Below are experts of layer 5 (counted from 0) of a mixture-of-experts language model. Rows are named router (the router's row for the expert) and show model dimensions 0-127. Each number is 200 + 20 x the weight over its row's rms, rounded and kept within 0 to 999.
After each expert's rows: "mostly gets" lists some tokens that are sent to it at least half of the time; "raises" lists some tokens whose logits its average output raises strongly, later layers aside. This comes from a sample of Wikipedia text that the model never trained on.

# expert 83
router,180,215,182,184,214,222,224,223,200,186,237,234,186,157,225,182,187,220,213,228,195,203,219,172,136,190,230,198,212,201,199,166,220,239,185,167,196,207,180,204,163,222,193,198,194,196,213,170,223,208,167,233,230,172,198,214,185,216,200,219,192,187,178,192,222,203,204,188,210,179,206,211,209,192,197,184,231,183,210,192,178,221,171,170,175,186,212,237,192,221,228,220,193,199,196,207,199,187,221,217,172,192,219,157,200,198,177,191,230,202,186,189,201,211,199,210,200,173,218,221,180,190,224,205,197,181,182,168
mostly gets: " En", " hard", " Cont", " Aust", " Over", " Good"
raises: "al", ",", "-", "on", "an", "it"

# expert 2
router,200,210,238,178,187,227,205,190,210,191,189,207,201,154,191,193,213,229,193,189,183,196,215,218,155,192,224,231,201,207,190,206,178,187,193,186,193,219,173,195,193,197,228,219,231,193,206,191,195,199,183,195,201,236,222,192,221,184,219,213,175,204,216,176,217,180,216,234,180,236,231,180,205,190,184,193,207,213,215,176,209,202,165,208,228,201,180,203,179,210,203,182,154,205,200,207,189,197,199,209,183,202,220,209,201,170,224,184,162,166,216,217,213,198,213,209,182,157,228,171,190,164,257,170,206,233,221,166
mostly gets: " oper", "por", " fund", " regul", " viol", "greg"
raises: "in", "y", "at", "ot", "as", "o"

# expert 76
router,189,216,196,191,201,165,204,178,200,223,227,203,183,154,247,189,187,205,197,224,192,186,212,183,146,197,188,198,229,224,188,180,234,209,195,220,183,231,197,175,155,195,202,207,177,233,203,207,177,170,183,197,210,203,184,209,213,230,199,245,144,170,209,196,210,171,199,199,202,195,239,192,195,191,178,196,162,221,204,173,199,201,200,187,205,210,214,208,218,179,228,213,223,191,178,226,180,176,203,216,194,196,189,168,185,241,217,223,194,222,181,206,182,219,201,187,225,202,210,188,194,210,186,162,214,200,189,212
mostly gets: " caus", " cor", " sim", " chem", " imm", " clos"
raises: "le", "y", "en", "an", "ar", "er"

# expert 23
router,211,214,206,191,194,186,200,205,201,211,168,214,202,175,182,189,187,206,216,211,173,223,197,230,177,210,205,205,178,219,174,176,203,217,162,187,164,207,152,195,219,216,194,179,187,214,210,197,171,213,186,193,211,222,195,148,211,186,197,196,192,205,200,181,210,168,179,212,221,213,227,175,186,190,167,222,180,234,229,168,226,192,181,217,219,218,152,182,198,183,186,184,179,180,202,200,171,204,197,179,177,202,211,194,212,194,243,200,207,201,229,182,215,211,221,211,182,159,219,212,194,156,214,182,211,197,246,163
mostly gets: " chang", "|---|---|---|---|---|---|", " plann", " Lim", "rik", "nold"
raises: "at", "ar", "on", "ian", "i", "ate"

# expert 64
router,205,224,151,218,204,179,168,207,183,203,206,241,203,180,180,179,207,192,228,219,236,172,206,178,141,225,196,226,214,165,206,224,192,178,194,218,206,179,240,203,188,188,182,222,189,179,206,191,247,182,213,193,182,178,193,220,188,228,208,214,232,172,180,186,188,206,173,184,188,215,204,208,159,211,207,202,164,213,227,219,206,226,217,193,222,177,190,185,183,192,187,198,200,207,179,214,230,176,197,212,207,175,182,207,198,182,174,181,177,214,195,202,175,230,202,220,186,200,195,232,195,206,223,218,170,206,178,212
mostly gets: " \"M", " \"C", " rem", " \"c", " \"L", " \"R"
raises: "ar", "ed", "a", "in", "e", "il"

# expert 51
router,214,166,196,206,199,196,167,209,222,194,182,186,211,222,162,185,229,178,202,184,230,191,207,197,217,216,164,223,206,212,214,202,201,199,220,178,196,218,194,172,233,198,204,210,202,201,216,219,204,161,198,178,236,217,210,217,220,178,192,213,180,184,227,184,157,206,244,185,171,188,162,236,200,200,204,176,216,196,211,213,224,194,235,212,193,165,214,184,186,201,165,202,237,177,220,186,217,204,194,218,202,215,185,185,221,206,176,177,194,214,188,183,224,188,218,177,189,181,189,206,239,190,256,213,191,227,185,231
mostly gets: " from ", " on ", " the ", " in the ", " of the ", " (born "
raises: "2", "1", "3", "4", "5", "7"

# expert 11
router,200,190,204,225,228,199,182,178,243,213,196,221,218,205,227,187,204,241,165,225,205,189,203,204,171,220,166,244,191,211,194,202,176,200,215,200,198,224,226,219,183,199,193,229,206,182,184,199,198,194,181,237,184,195,191,209,162,218,233,190,213,198,220,197,190,212,240,210,208,201,197,194,235,237,207,190,203,191,221,177,203,181,182,212,178,160,208,194,225,192,196,199,211,235,218,184,211,203,173,180,195,200,178,222,183,193,236,185,213,182,212,213,230,232,224,182,169,237,233,218,234,220,183,199,187,178,199,165
mostly gets: " Qu", " dist", " caus", " requ", " conn", " repl"
raises: "at", "it", "ac", "is", "er", "ang"

# expert 101
router,209,214,238,160,233,209,235,221,188,217,200,177,213,197,217,208,159,161,178,170,220,208,231,210,173,152,194,153,227,199,184,164,200,176,184,205,186,214,189,216,199,215,202,217,156,204,211,210,189,204,200,192,176,227,227,211,221,205,224,215,192,196,213,220,174,178,185,231,185,214,231,177,245,205,183,210,211,203,188,211,183,228,168,202,222,188,214,211,207,223,231,178,183,215,205,203,190,227,179,210,201,207,238,209,186,196,207,195,186,188,214,217,225,221,224,187,209,196,210,197,180,174,195,181,197,198,227,202
mostly gets: " fact", " est", " Est", "onst", " rest", " Aust"
raises: "ry", "ly", "is", "own", "i", "am"

# expert 96
router,208,180,197,209,231,208,192,194,207,209,183,193,193,207,178,168,200,226,182,234,173,211,192,200,206,200,168,216,216,163,229,198,185,177,211,169,209,181,210,207,175,213,212,185,181,210,180,210,226,220,183,183,198,193,211,155,202,196,180,223,215,192,209,237,226,211,172,214,245,227,167,176,181,219,196,206,242,236,236,227,174,176,215,210,200,198,182,215,205,160,171,179,196,173,183,223,203,192,205,187,235,182,192,183,171,183,209,202,173,223,191,214,225,179,193,178,167,214,188,208,232,192,171,204,206,197,230,192
mostly gets: "\" (", " inter", "/", "a (", " un", "s ("
raises: "y", "n", "est", "emb", "d"

# expert 80
router,201,214,206,226,212,213,197,196,192,184,193,179,217,228,189,187,172,189,189,155,204,207,199,198,207,213,220,192,167,222,180,224,215,180,203,227,216,169,205,246,221,189,226,182,192,198,207,200,210,181,250,213,206,232,174,174,208,232,179,201,212,190,190,216,177,225,198,214,261,225,196,209,216,179,211,196,202,177,189,210,216,186,190,202,157,190,220,229,187,232,208,231,207,176,202,165,217,171,209,171,219,208,199,212,176,224,198,219,196,186,206,219,205,185,216,163,200,193,197,239,213,201,157,199,190,222,191,237
mostly gets: "- Order", "- Family", "Species of", "- Binomial", " | $", "| Total"
raises: ".", "m", " m"

# expert 12
router,162,218,176,190,184,210,211,214,226,204,205,226,210,180,201,211,243,211,206,208,187,226,211,182,182,191,220,202,205,203,235,168,161,221,162,218,191,221,167,181,204,154,195,170,240,225,216,220,228,218,179,197,218,177,208,202,194,198,216,205,215,207,195,180,242,225,210,176,208,168,211,198,188,175,197,198,200,227,190,198,215,199,205,164,196,191,212,208,182,185,177,194,184,207,208,193,184,166,219,228,179,170,199,155,207,225,214,153,220,211,217,173,170,219,211,226,175,185,209,204,179,187,217,202,185,206,197,178
mostly gets: " rece", " Val", " trans", " val", " frequ", " Fre"
raises: "et", "at", "it", "as", "al", "ar"

# expert 88
router,178,197,177,177,187,204,202,195,202,175,222,241,205,186,208,189,218,193,183,222,183,214,191,168,139,220,226,201,209,216,234,182,206,226,203,237,240,192,210,176,180,173,184,189,212,203,182,198,206,207,186,196,230,168,170,195,197,205,217,164,198,205,172,185,218,225,179,196,193,196,190,218,210,185,214,178,177,191,213,222,191,206,189,192,176,206,219,176,217,176,194,236,231,212,206,201,187,158,240,211,195,211,189,164,210,223,168,212,217,233,190,212,174,209,179,217,204,193,200,205,156,227,179,197,207,221,188,239
mostly gets: " San", " Ber", " Nor", " Mel", " Mer", " O'"
raises: "il", "it", "ir", "at", "en", "is"

# expert 39
router,206,190,222,222,179,177,207,201,195,207,216,258,201,186,214,165,231,194,173,223,194,150,190,207,186,219,189,219,209,229,229,180,212,204,188,195,168,188,225,234,215,198,196,196,181,188,209,211,226,185,209,234,170,188,203,212,192,209,204,195,187,196,206,223,216,193,255,233,194,211,196,212,203,173,220,196,183,198,218,203,229,206,178,188,185,221,224,185,231,224,171,183,238,163,204,215,183,192,218,191,211,161,193,184,205,186,214,208,179,168,183,190,195,196,196,178,173,183,213,225,190,232,205,205,241,201,156,201
mostly gets: " comp", " dep", " Comp", " sup", " ro", " ext"
raises: "end", "re", "ending", "ent", "vers", "un"

# expert 108
router,202,203,210,208,232,202,215,180,179,176,188,228,198,176,194,192,192,192,201,193,193,210,212,180,131,184,188,252,205,203,221,202,188,186,205,207,183,190,226,219,221,220,238,217,208,177,203,180,217,214,197,207,188,244,197,199,215,192,176,221,206,193,238,167,197,182,240,214,199,184,218,231,204,193,210,185,181,158,188,195,212,189,191,203,200,183,171,169,201,195,189,175,232,212,184,191,216,203,181,161,184,193,235,213,186,194,169,173,165,194,172,227,232,194,210,197,202,192,244,223,225,192,194,173,181,217,206,193
mostly gets: " var", " Slov", " Acc", " circ", " Ind", " rel"
raises: ".", "ed", "il", "s.", "am", "s"

# expert 40
router,202,218,168,196,203,225,192,197,199,177,235,198,201,184,205,210,194,188,213,229,172,228,169,205,213,235,204,180,217,185,223,185,230,215,203,217,208,219,179,188,186,213,182,176,194,226,167,210,208,180,233,196,190,195,216,225,174,174,213,167,218,215,211,209,202,203,196,190,226,165,227,234,182,191,194,187,203,164,191,241,216,210,164,199,180,186,236,218,195,189,238,240,207,213,181,197,218,191,202,203,175,189,214,175,206,196,181,222,219,215,178,185,187,191,179,240,208,203,196,246,177,184,153,216,172,203,179,183
mostly gets: " Mark", " Frank", " Jack", " Alex", " James", " J."
raises: "es", "-", "f", "ie", "es to"

# expert 32
router,177,194,211,188,200,197,226,176,196,214,178,180,205,203,200,216,202,198,185,194,238,196,233,160,175,186,205,191,210,163,190,211,193,213,191,183,180,210,196,216,203,232,233,170,206,229,225,172,196,210,195,187,209,237,208,191,193,182,216,224,185,197,228,194,183,186,208,191,170,239,229,185,216,201,198,223,166,223,198,159,224,183,175,195,201,191,203,201,174,222,180,143,189,176,181,186,178,210,198,191,183,220,206,224,182,177,223,200,166,200,217,211,231,153,227,187,205,204,222,156,211,222,232,183,189,214,212,195
mostly gets: " collect", " accept", " activ", " determ", " conduct", " recover"
raises: "el", "ic", "ec", "ers", "om", "el."

# expert 81
router,167,167,176,197,168,177,188,209,257,197,189,202,191,197,228,169,213,199,160,189,205,214,219,201,215,213,169,236,216,221,193,196,196,195,216,201,193,202,225,224,192,220,226,226,200,195,187,155,216,164,187,181,181,185,222,167,203,209,178,232,176,218,217,195,216,233,223,190,227,187,213,218,194,241,204,221,207,227,219,180,187,177,223,177,184,177,209,210,207,175,182,180,191,196,211,208,211,214,183,221,200,212,189,199,182,173,240,191,227,188,211,212,204,222,221,199,172,215,191,239,241,196,219,219,198,192,210,215
mostly gets: " requ", " im", " acc", " gu", " poss", " sugg"
raises: "it", "if", "its", "i", "ile", "em"

# expert 87
router,225,194,204,202,236,213,227,167,211,160,205,223,213,187,191,171,203,193,204,214,172,207,187,230,199,225,198,176,161,183,193,191,203,217,200,220,198,218,220,197,218,173,208,199,181,199,195,187,166,223,214,189,192,196,213,194,236,189,207,166,184,210,203,191,235,191,186,186,168,235,188,175,225,219,197,195,203,187,221,197,198,176,193,227,224,206,203,196,214,190,186,165,236,251,187,169,201,173,207,146,173,220,225,214,211,194,174,195,159,183,214,209,230,220,192,179,228,189,211,222,202,182,191,183,183,212,230,172
mostly gets: " Gar", " Jo", " Lu", " Fran", "ski", "ardo"
raises: "t", "ack", "ly", "ts."

# expert 99
router,193,203,234,175,221,187,234,212,196,221,176,203,209,196,187,215,199,178,176,209,218,205,218,183,163,183,201,196,166,194,202,198,188,181,235,185,193,210,226,202,183,205,215,198,219,216,230,191,174,209,175,165,190,235,226,198,221,214,198,217,210,207,236,180,205,180,198,209,188,203,228,190,226,201,204,185,170,234,229,179,183,206,196,188,224,219,173,224,172,192,222,166,178,153,177,191,185,208,200,195,189,190,232,224,195,164,222,216,178,176,211,207,196,200,179,209,240,202,220,168,214,203,222,177,200,225,258,195
mostly gets: " chem", " Tom", " activ", " method", "hemat", " econom"
raises: "ic", "at", "it", "its", "is", "ited"

# expert 60
router,181,231,180,183,185,200,249,193,205,188,211,245,203,151,200,194,228,186,225,215,175,202,219,194,154,205,222,195,201,203,194,192,170,219,164,203,219,194,216,210,181,218,194,193,236,214,221,216,188,213,173,175,209,193,179,218,213,213,196,177,193,222,214,167,250,197,209,191,215,180,207,200,216,181,195,210,211,210,214,182,217,219,188,185,217,192,207,208,194,210,188,225,189,191,200,164,199,165,219,222,174,187,223,165,213,182,194,155,240,220,182,182,159,218,200,191,191,203,220,216,175,194,223,190,178,230,189,180
mostly gets: " Reg", " Par", " Mod", " Bad", " mod", " Ant"
raises: "en", "it", "in", "am", "ass", "p"

# expert 67
router,234,181,182,243,156,224,191,196,184,168,229,185,193,199,202,189,154,202,199,209,187,202,202,205,170,197,220,194,191,172,191,181,244,184,183,190,201,205,200,212,231,209,183,202,193,210,173,174,189,182,214,200,216,185,194,209,192,205,216,186,201,211,215,180,157,235,182,228,197,206,184,224,222,194,173,221,187,158,203,197,202,209,187,221,168,217,218,210,235,201,208,229,221,205,179,191,202,200,204,188,180,207,185,197,206,242,155,243,224,206,162,222,218,197,196,242,215,207,214,223,187,174,183,189,205,176,183,178
mostly gets: " Will", " No", " Hill", " Ell", " Kenn", " We"
raises: "il", "in", "an", "ar", "ited", "al"

# expert 55
router,226,222,226,241,181,168,202,176,160,171,170,189,210,213,201,194,201,170,226,186,186,192,212,237,172,165,192,174,161,188,197,219,205,181,183,187,185,205,198,234,213,215,194,178,191,172,199,191,185,204,197,212,192,233,223,210,175,181,225,188,193,234,195,188,173,200,200,217,203,218,194,189,183,196,230,207,223,182,221,169,213,209,170,217,218,207,197,181,233,232,171,212,199,172,177,195,194,248,198,237,186,209,224,208,209,215,192,188,218,231,229,222,190,176,192,231,204,182,206,212,224,177,211,201,222,195,206,170
mostly gets: "ft", " Walk", " Jeff", "ck", "ski", " invest"
raises: "el", "or", "il", "ut", "u", "ar"

# expert 6
router,173,174,154,194,199,202,192,184,191,209,203,244,211,174,205,168,226,175,192,207,182,209,197,183,197,207,202,232,187,190,196,203,207,203,201,181,188,198,222,200,178,173,157,215,181,171,200,219,227,218,230,198,174,180,195,237,200,190,175,211,186,194,190,210,195,187,226,178,198,164,231,201,178,198,181,167,225,163,229,190,195,213,213,195,185,188,199,175,237,201,217,243,221,190,204,200,219,195,186,203,155,208,175,168,220,199,154,200,220,196,178,183,194,239,181,212,198,211,194,235,205,202,216,171,202,199,232,227
mostly gets: " re", " en", " San", " Med", " inv", " int"
raises: "it", "es", "is", "iter", "al", "e"

# expert 122
router,193,207,217,214,181,188,199,226,164,192,175,223,199,220,180,211,188,173,212,191,201,164,181,219,199,189,200,198,165,173,166,226,214,165,229,190,182,194,217,232,201,223,183,210,203,203,203,178,184,193,219,193,187,195,191,220,216,175,214,200,177,216,216,210,214,194,212,200,195,207,179,205,183,171,225,221,167,206,232,202,198,241,171,237,228,197,182,169,197,198,216,214,160,154,188,220,204,218,223,189,172,208,207,199,241,174,184,228,209,181,198,207,191,175,176,231,177,224,223,215,199,165,217,217,211,178,196,159
mostly gets: " Sp", " band", " P", " top", " set", " Peak"
raises: "ed", "ing", "ag", "age", "y", "able"

# expert 1
router,221,221,224,212,183,190,200,207,216,237,212,215,204,196,243,178,206,195,151,233,192,203,188,215,183,188,198,206,185,190,204,204,226,192,187,223,201,205,190,210,218,208,187,196,200,216,169,203,186,187,179,179,172,184,209,174,177,221,239,201,189,195,206,226,205,215,241,226,223,222,193,192,207,191,181,226,182,206,203,184,238,209,209,211,176,181,224,202,187,197,179,215,180,189,208,173,206,227,194,194,223,178,205,189,208,231,235,191,180,175,234,189,153,203,211,192,218,245,232,236,232,186,152,206,213,195,161,182
mostly gets: " own", " design", " find", " tri", " us", " engine"
raises: "ers", " (", "/", ",", ".", "\n"

# expert 52
router,183,235,213,218,200,217,207,206,208,187,167,181,197,213,158,211,176,224,219,206,215,221,191,174,219,189,173,226,204,179,204,198,190,180,231,212,220,181,186,246,221,181,181,184,234,181,212,220,207,196,237,184,213,228,241,180,194,213,196,203,195,189,221,231,175,192,217,183,192,175,198,185,184,236,236,199,205,204,215,216,207,172,223,183,196,219,170,194,194,221,202,190,180,217,160,175,226,195,222,181,212,191,196,190,195,226,200,223,198,206,243,188,163,225,209,173,228,188,190,214,181,221,201,198,199,250,210,228
mostly gets: "\" |", "|---|---|---|---|---|", " |  |  |  |", " ==", "==", "andidate | Votes |"
raises: "\n", "\n\n", " Official"

# expert 63
router,188,196,170,185,210,209,208,202,190,171,209,237,200,167,226,195,204,201,226,226,201,197,187,181,198,201,230,202,194,228,228,172,197,211,186,223,184,207,214,162,200,179,165,192,172,213,173,201,216,216,197,194,232,158,169,185,192,187,206,178,187,203,177,177,225,204,179,200,219,178,223,211,170,201,196,196,214,207,181,216,183,200,217,182,190,202,239,203,229,202,229,243,218,218,192,199,184,164,208,234,191,200,216,171,203,235,167,192,253,234,200,162,179,235,198,201,171,189,202,218,186,194,205,218,197,176,181,190
mostly gets: " So", " De", " Ro", " To", " Ba", " Ly"
raises: "er", "as", "a", "ed", "am", "ag"

# expert 120
router,231,212,209,219,191,171,202,201,221,197,174,224,202,211,154,214,223,172,230,204,173,186,207,218,196,199,215,191,166,190,211,212,174,180,203,186,204,201,182,201,206,205,187,162,210,205,215,217,191,205,236,194,170,224,240,193,227,150,225,214,224,230,215,177,183,232,221,201,204,207,183,180,194,197,204,189,189,195,226,187,216,228,184,223,207,222,200,176,178,202,209,174,172,201,185,220,180,234,189,174,191,199,238,219,237,213,233,204,211,206,206,219,231,193,200,221,195,218,227,216,173,176,180,188,231,179,197,159
mostly gets: "kov", "com", "oslav", "akistan", "wood", "lov"
raises: "i", "u", " to", "/", "ia"

# expert 44
router,210,211,191,225,204,189,212,182,202,218,220,223,201,182,221,198,207,196,207,206,207,206,187,160,142,193,202,198,187,217,162,172,173,238,211,177,193,240,202,195,192,181,193,222,204,212,226,190,183,218,183,184,234,214,192,218,213,197,182,217,198,241,183,189,222,216,225,204,223,197,169,205,188,165,175,163,189,216,223,208,157,201,194,199,215,204,233,202,210,178,209,181,204,230,164,191,214,167,224,220,190,189,229,191,226,184,186,220,220,201,183,180,165,217,177,230,196,173,208,217,192,194,228,198,191,224,196,156
mostly gets: " Pet", " Port", " Mc", " mat", " Per", " Cat"
raises: "in", "ory", "en", "om", "ing", "y"

# expert 43
router,205,212,171,198,209,185,210,234,220,219,196,212,198,189,216,207,200,188,218,216,175,179,193,195,157,215,227,175,179,200,219,190,191,224,183,188,183,209,170,212,205,205,186,215,207,244,230,211,207,214,176,192,207,151,163,202,201,181,180,210,188,197,196,201,221,200,207,217,201,194,199,208,225,190,214,184,167,242,199,183,232,209,209,227,194,174,236,185,188,208,216,204,158,185,230,173,185,202,239,225,212,175,198,184,192,225,202,210,239,217,182,174,192,224,198,195,176,183,219,208,187,183,242,170,194,173,189,146
mostly gets: " very", " invest", " Fin", " pract", " wat", " real"
raises: "er", "o", "um"

# expert 21
router,217,194,205,182,183,211,205,181,210,200,206,191,199,198,223,147,224,220,193,197,197,215,235,227,167,194,185,204,177,209,196,194,235,197,208,201,173,188,163,221,180,173,201,176,190,207,211,194,168,205,193,211,204,232,209,227,226,238,190,228,215,163,197,199,204,218,219,199,213,225,204,199,183,211,180,222,183,224,217,202,181,204,201,177,208,222,224,216,210,211,172,182,230,168,232,203,157,208,218,180,182,183,216,203,176,251,213,181,233,191,217,220,166,166,177,205,181,204,243,214,199,210,199,244,203,208,207,205
mostly gets: " sc", " c", " cons", " ar", " pro", " par"
raises: "ul", "ab", "ran", "at", "oc", "um"

# expert 109
router,190,211,187,187,211,207,202,188,179,214,232,228,181,181,211,200,208,199,190,226,183,224,197,181,149,209,240,203,242,196,207,182,189,244,181,223,206,215,212,178,204,222,219,184,228,236,209,217,211,204,171,216,231,177,194,206,180,206,205,201,210,212,204,185,212,199,173,158,206,188,240,237,189,183,182,191,201,163,197,202,237,189,172,175,198,184,187,232,208,172,208,203,201,204,179,215,178,176,232,233,194,172,204,172,183,162,182,206,215,233,184,178,196,206,192,220,196,176,192,241,197,216,206,172,202,212,210,218
mostly gets: " Ann", " Mil", " Del", " Dan", " Er", " Jon"
raises: "as", "en", "g", "on", "ac", "al"

# expert 38
router,240,202,185,210,186,207,191,199,189,180,196,234,199,190,216,170,198,210,230,203,201,199,193,187,122,214,239,200,169,204,199,208,206,193,151,219,215,225,206,203,220,187,153,212,202,200,171,199,202,187,199,214,205,174,172,213,196,205,207,213,184,217,181,180,216,223,207,222,190,206,163,190,178,188,212,223,197,195,231,205,229,210,197,234,205,225,208,201,221,202,180,238,183,175,192,201,185,196,241,223,187,184,192,157,222,234,202,180,205,228,194,183,180,188,197,239,184,194,218,217,170,198,201,219,201,197,169,182
mostly gets: " Str", " Go", " Us", " Spr", " Ho", " Gro"
raises: "is", "it", "able", "il", ","

# expert 61
router,182,195,203,212,191,190,207,222,209,165,196,194,190,222,187,183,172,194,232,196,220,186,193,203,183,199,192,214,207,205,186,216,176,188,214,185,221,199,179,238,238,204,183,205,233,178,204,193,212,179,190,217,189,181,206,166,217,212,172,189,205,200,198,224,177,188,217,189,184,198,204,184,211,239,213,205,213,216,218,199,190,172,206,186,194,215,165,233,223,263,177,213,231,233,178,184,225,162,200,208,197,214,169,167,207,206,196,229,203,228,240,160,173,200,219,149,190,215,196,198,189,230,221,227,214,227,206,211
mostly gets: "- Born:", "- Born: ", "| E", "- Al", "| Year", " | Succeeded by"
raises: " |  |", " |", " |  |  |", " | N", "=", " | H"

# expert 121
router,177,199,184,202,145,189,198,234,214,211,189,238,202,165,211,161,186,150,223,156,205,218,230,222,179,181,185,233,237,214,209,221,192,216,214,203,226,155,237,195,205,206,188,184,201,172,180,175,219,186,223,187,176,200,212,212,180,207,181,200,196,190,175,202,182,196,232,175,184,207,198,189,169,195,206,198,202,212,223,234,190,187,226,194,193,181,209,223,188,175,170,205,204,217,200,216,163,205,207,195,188,185,178,186,216,191,179,194,228,203,176,211,164,187,180,205,178,210,198,201,217,214,208,217,167,210,219,218
mostly gets: " a b", " the p", " the b", " the c", " the m", " uns"
raises: "ord", "il", "i", "and", "ish", "es"

# expert 126
router,239,181,190,206,196,224,215,215,192,182,186,221,202,217,218,174,212,230,196,158,176,208,178,207,200,197,210,202,206,241,239,212,200,215,217,164,195,207,217,249,239,173,228,210,184,189,204,209,217,215,195,203,180,242,187,204,186,194,166,203,229,188,189,208,183,210,219,226,192,190,192,219,225,201,220,197,219,175,217,223,229,206,197,200,164,207,196,179,220,231,201,196,215,219,236,156,191,210,210,165,197,202,208,209,234,178,227,175,162,177,189,220,185,213,227,183,187,183,206,196,210,231,218,191,211,206,179,226
mostly gets: " ext", " cont", " Cont", " pat", " ag", " either"
raises: "v", "-", "h", "."

# expert 112
router,217,209,171,200,177,167,192,208,204,205,217,185,195,252,237,193,216,204,191,167,224,197,198,162,158,166,174,198,222,223,205,205,213,200,203,181,188,203,228,191,219,154,256,186,203,234,212,209,208,193,196,225,170,190,201,233,205,227,215,208,213,186,223,216,192,195,228,204,159,190,189,167,170,228,202,190,200,226,208,219,190,177,235,199,222,209,227,170,222,203,163,189,199,205,226,206,205,186,199,205,184,178,189,171,180,176,174,183,190,200,188,217,197,190,201,188,184,211,223,204,203,222,205,224,191,183,194,229
mostly gets: " tr", " Tr", " dr", " str", " br", " Dr"
raises: "ou", "im", "end", "am", "in", "ink"

# expert 111
router,206,225,175,199,192,202,215,189,197,169,226,212,177,209,197,171,192,194,202,232,232,191,165,199,149,208,202,175,233,194,192,175,223,208,202,211,186,184,195,226,212,211,202,215,190,198,200,207,238,172,199,185,203,198,166,204,210,235,225,168,190,227,170,192,207,217,189,196,203,164,221,187,226,187,215,175,199,193,209,206,194,187,225,185,231,201,233,191,230,230,188,223,223,180,192,179,212,168,230,247,194,186,193,175,230,203,166,191,229,233,198,217,185,215,184,239,169,202,220,212,228,182,205,194,227,200,193,215
mostly gets: " Ab", " Har", " Ar", "Ar", "|---|---|---|---", " Che"
raises: "s", "ran", "t", "g", "ra", "ri"

# expert 58
router,208,171,183,188,219,225,170,238,209,217,149,211,203,200,156,187,207,190,178,187,193,224,204,215,228,184,159,209,207,181,223,213,200,217,214,198,199,170,199,241,173,219,195,205,201,187,217,228,248,225,193,152,180,221,205,196,201,176,218,219,189,197,222,215,212,211,187,221,208,215,181,214,189,189,191,220,207,224,240,239,192,172,226,199,194,197,213,182,209,176,192,185,185,176,228,204,214,188,191,196,214,178,192,171,177,222,215,205,173,177,192,210,205,206,200,175,159,192,184,189,218,194,218,227,211,226,230,225
mostly gets: " of ", " to ", " and ", " over ", " with ", " for "
raises: "ist", "el", "il", "ent", "ess", "ind"

# expert 0
router,230,193,163,227,178,226,211,199,174,193,170,220,203,192,225,186,189,217,210,227,197,214,163,239,146,226,218,181,173,170,197,226,211,184,198,184,209,203,215,188,225,219,167,190,211,206,204,196,173,175,230,167,184,197,182,214,187,185,242,204,217,227,225,193,194,227,206,193,206,178,195,205,218,209,212,236,173,182,230,209,198,193,178,225,195,206,226,167,186,200,226,233,221,187,170,200,187,188,211,217,186,217,209,204,198,198,170,196,225,216,199,189,210,188,191,228,221,193,232,221,198,197,173,173,185,182,174,170
mostly gets: " Sam", " Kh", " Bh", " Haw", " Ah", " Wat"
raises: "ir", "it", "ron", "ur", "ane", "re"

# expert 33
router,198,214,200,213,206,148,175,198,212,179,167,218,188,221,204,170,190,189,194,180,225,182,200,187,185,212,162,235,231,231,180,229,193,205,197,187,193,196,205,227,175,229,235,230,204,184,209,236,240,188,170,211,178,200,195,211,166,242,171,215,176,192,210,191,160,192,211,181,185,207,221,206,220,217,181,203,214,202,192,194,223,193,220,206,251,202,225,185,206,186,182,175,221,209,158,222,194,183,170,228,187,205,209,181,228,188,173,198,183,206,210,202,204,187,178,183,179,227,213,225,211,218,212,224,206,195,202,201
mostly gets: " v", " inc", " (D", "-d", " var", " \"S"
raises: "in", "i", "il", "ir", "et", "r"